Below are experts of layer 2 (counted from 0) of a mixture-of-experts language model. Rows are named router (the router's row for the expert) and show model dimensions 0-255. Each number is 500 + 40 x the weight over its row's rms, rounded and kept within 0 to 999. Numbers have three digits each.
Before each expert's rows: "mostly gets" lists some tokens that are sent to it at least half of the time; "gets" lists some tokens that make up at least twice as much of what it gets as of all text. This comes from a sample of Wikipedia text that the model never trained on. Tokens count by the router's weight.

# expert 4
mostly gets: " /", "born", "2", " −", "akh", "weight"
gets: "2", "0", "1", "9", "6", " /"
router:463475524487524522470513512501482538483538555476478460514486521521442446549468484537506532413542550413414540537569423502549502521501477500536555529548507424500489486500567466506514415522551547457500435535467530502547563476566496501475393563484453534521510498526577547516485490497429468589489550447508523473518524466499495562467527505485422503482601508504484470518427488476431547446536500560518496465492522466514524461466537475449512463570491545568472514508484505508478463452398491456507509499449421498514402467522496488474458509465565487553520554401527505514501507494510538482483485520518534583537554473528524488507524510503511489534477531380532522507507529496474520481551465489465432452517502471493507560534468457408491520520510509529469605564575452505560491478513527

# expert 10
mostly gets: " The", "The", " this", " This", " can", " the"
gets: " the", " The", "|", "The", " \"", " as"
router:467532550466478573503551569518487504501608553494551554479484455482512490450432425494538526419508473464527542530431562538518451475485444524516563431527470504596524522473492525502502428491592492477449477533515486548471413557521544522522526500542486566456512498497382551497484461460528487473466522553615491480446480478388525482482452444498476540497406524515470512502502528562500523548507496520460488527515441530552560457479531491521544580493505520502438502521504487488495472515463435486488507521497515555487487471479420509490493465507488570430456467479529455556486473490493518527470465410473533531462537533483516499508526519488480570457475546494523585519580503529513467521440537473488602511570438533506489526508478401494461486468486482504475565499486489472478458486525557

# expert 2
mostly gets: "oc", "son", "ier", " st", "op", "p"
gets: " ", " a", " B", "p", "f", "d"
router:543428529497523486567519471446474555509438515461489476495432511497536517525466505453479432540496511475532469506424419472458443533521469537508517559493555496490475531476427551417468521479508579489519479459495530484519533506516571506504566467488520505481549509618520574534557474547517473515520537541511522471571517544526479511452597554456494517428548494575456458524476503430530556560482440540514545419453476485501468396431495482485446499498483526506541527516470538465581489551481547526523454469575453521432542549501508514470486474455531471553575569554548508480452549496533519444471423521528543468519498573527529498503446519469491543524542476508533509530490429503449549463567515509445467486569453487526526488551490496504519487555525530517442463491455513583490474430536505

# expert 7
mostly gets: "to", " ==", " ===", "]", " long", " ["
gets: "\n", ".", " to", " (", "==", "\""
router:519510476528481479489509521499491455432579435490497396448551468432477483501613562546484483453482495477545593522533556506503515492538544441511514432544449471482511538474505539535460480498456432507503486519453527538469432463486429544435491491582520507493495544441429528463463486450492519479484467478439499499447441475476456475584433480494465476542530534457507489460536495537444485466508556528498514491488516539523509530475449571461540504507475518473511545530493461481459513501473439492492463476501494429553487394416530491511501505581524483450433413453455533526535462410478553521477521532459450511394550490503483445565490517504515550491483623486497461530510540529469464543538513493516497495505546433433540546491477557529463420482482523469505552533523548420502486482480508

# expert 3
mostly gets: " s", " September", " No", "ol", " —", " one"
gets: "9", "8", "4", "3", "1", "5"
router:558512534493504537482535457528483520454463498514507534553507490515456498538515501594475492468508529453480431567472543499516459572555458494536482507574510457522465512456535480529473472497550408500517491582514472472576536511446488492471475508532484488408539462529500505475482477510634521574556524482473514549458596486554486445494542469486472504499540591448485469469460538500565422497522465484440567564509450499547500588471407547505562541542510529556471433533478484504522460501506610528518537482416457485537509512518510520473467464537557448460520519473531441557448495566452561464465504517504481478530435432503474445555494525449538511522530502460451527501445521509455453507543494512464503469492465517475513489403505577515440527500478498511480531572459522428552466532492505

# expert 8
mostly gets: " t", "st", ",", "ock", "ll", "em"
gets: ",", " and", " |", " (", ".", "i"
router:555415557513554489560542464431459554495439489471558464475468495490533518536474493483512434548505510473498480543424450421451453532524467533513511560465573475498469554495457539400470524492478534502544487450503514480503546542522561479494583460523493493483527501598521556509560514554480445480506536552522501457556523503503480522474612555479500509428530493585493470527451491435535564537448450567527553445432495486499482420462462509466426477485516516537550501524474538464556463542478515501522469476589461512448500533510492488455482445453519494548557558527549479450419549464524494442477428515507552475522489574547540516490443496484504575545540496498532524531481461554431542454556502494451518498572502489510529491519474490488486512572544531514449455460493525569493500443539520

# expert 5
mostly gets: "ian", "id", "et", " p", "le", "ul"
gets: " |", " in", "es", "in", "an", "on"
router:557425525498526502554526481449481555519454504450519479497454506505546509542477516466494427534494504468539474498426416471451459534526452551505498548496552506485481554470424538417459522482518572496519469458478528494515530518515577508475556465499529514472544510613533548527560480547494471520520548548509526461577516554533464531456578542460491538448536490578475472524473506445528544553471442540526553438438479495491474398434491494477450513504489530516549536500472535468573489551489533526525434449571454502439566542525516496477484456459529470542564565571566508481442599480512531432471437527554544468527494563545521518495452522467503549537528493500532508539498442517432538463558521498446493485558458488532541481545495490508510486550517531499451451481458507586502481422540509

# expert 0
mostly gets: " are", "ing", " or", " had", " under", " including"
gets: " of", " from", "ing", ")", " to", " by"
router:428524484404599533494516569480482512454437565478471577512504544484571540491504505517513516552542467493433599519486502484495496578535514515518544453428497477510551545546558516453477520557522539483525436465484528563457580517408476522495536458515530478573511574497607469582517427543427443487470450534523553457511521488505515469457571501514514473499433458542528531507480500554422456438509483519521495520489457448524460520431481505488500438493461555453505470472533498509508468504512441538556550511530495501451408541571491513535591580544508473532467517524485583536487506511532461502458489460500514537507509535537494502512543530471551464504509570427536564501476441569488452510481542454477482526502507449507511520555453511543515505549534534569510552523532474491518520479519534

# expert 11
mostly gets: " career", " known", " based", " body", " air", " at"
gets: "\n", "-", " of", " at", " for", ":"
router:526534470582427539456504485511508513475501432490469512455517548536461516495467462436461531455423492512485464554514464516496521436477523390526474466531453516477531461544551479527533491576514480482535505521517507467458494442528479546481404499440505567446478491471483530554368583519455548444516543451485528541517580543530468538474448533502487560509478477399479535485493536482524471514480493505493385518531455545512473587613465480471558457450489521540566534502506518633512477511581477540530542511493516588530497568477521514506503523452464505514489504515526465564580494484486532529539478511507500461535485495508551573484469480505523452492490477516482497489523552495605439495474518481494540506412534532484499512434464483506497519459487489553476546524454471541539509506505569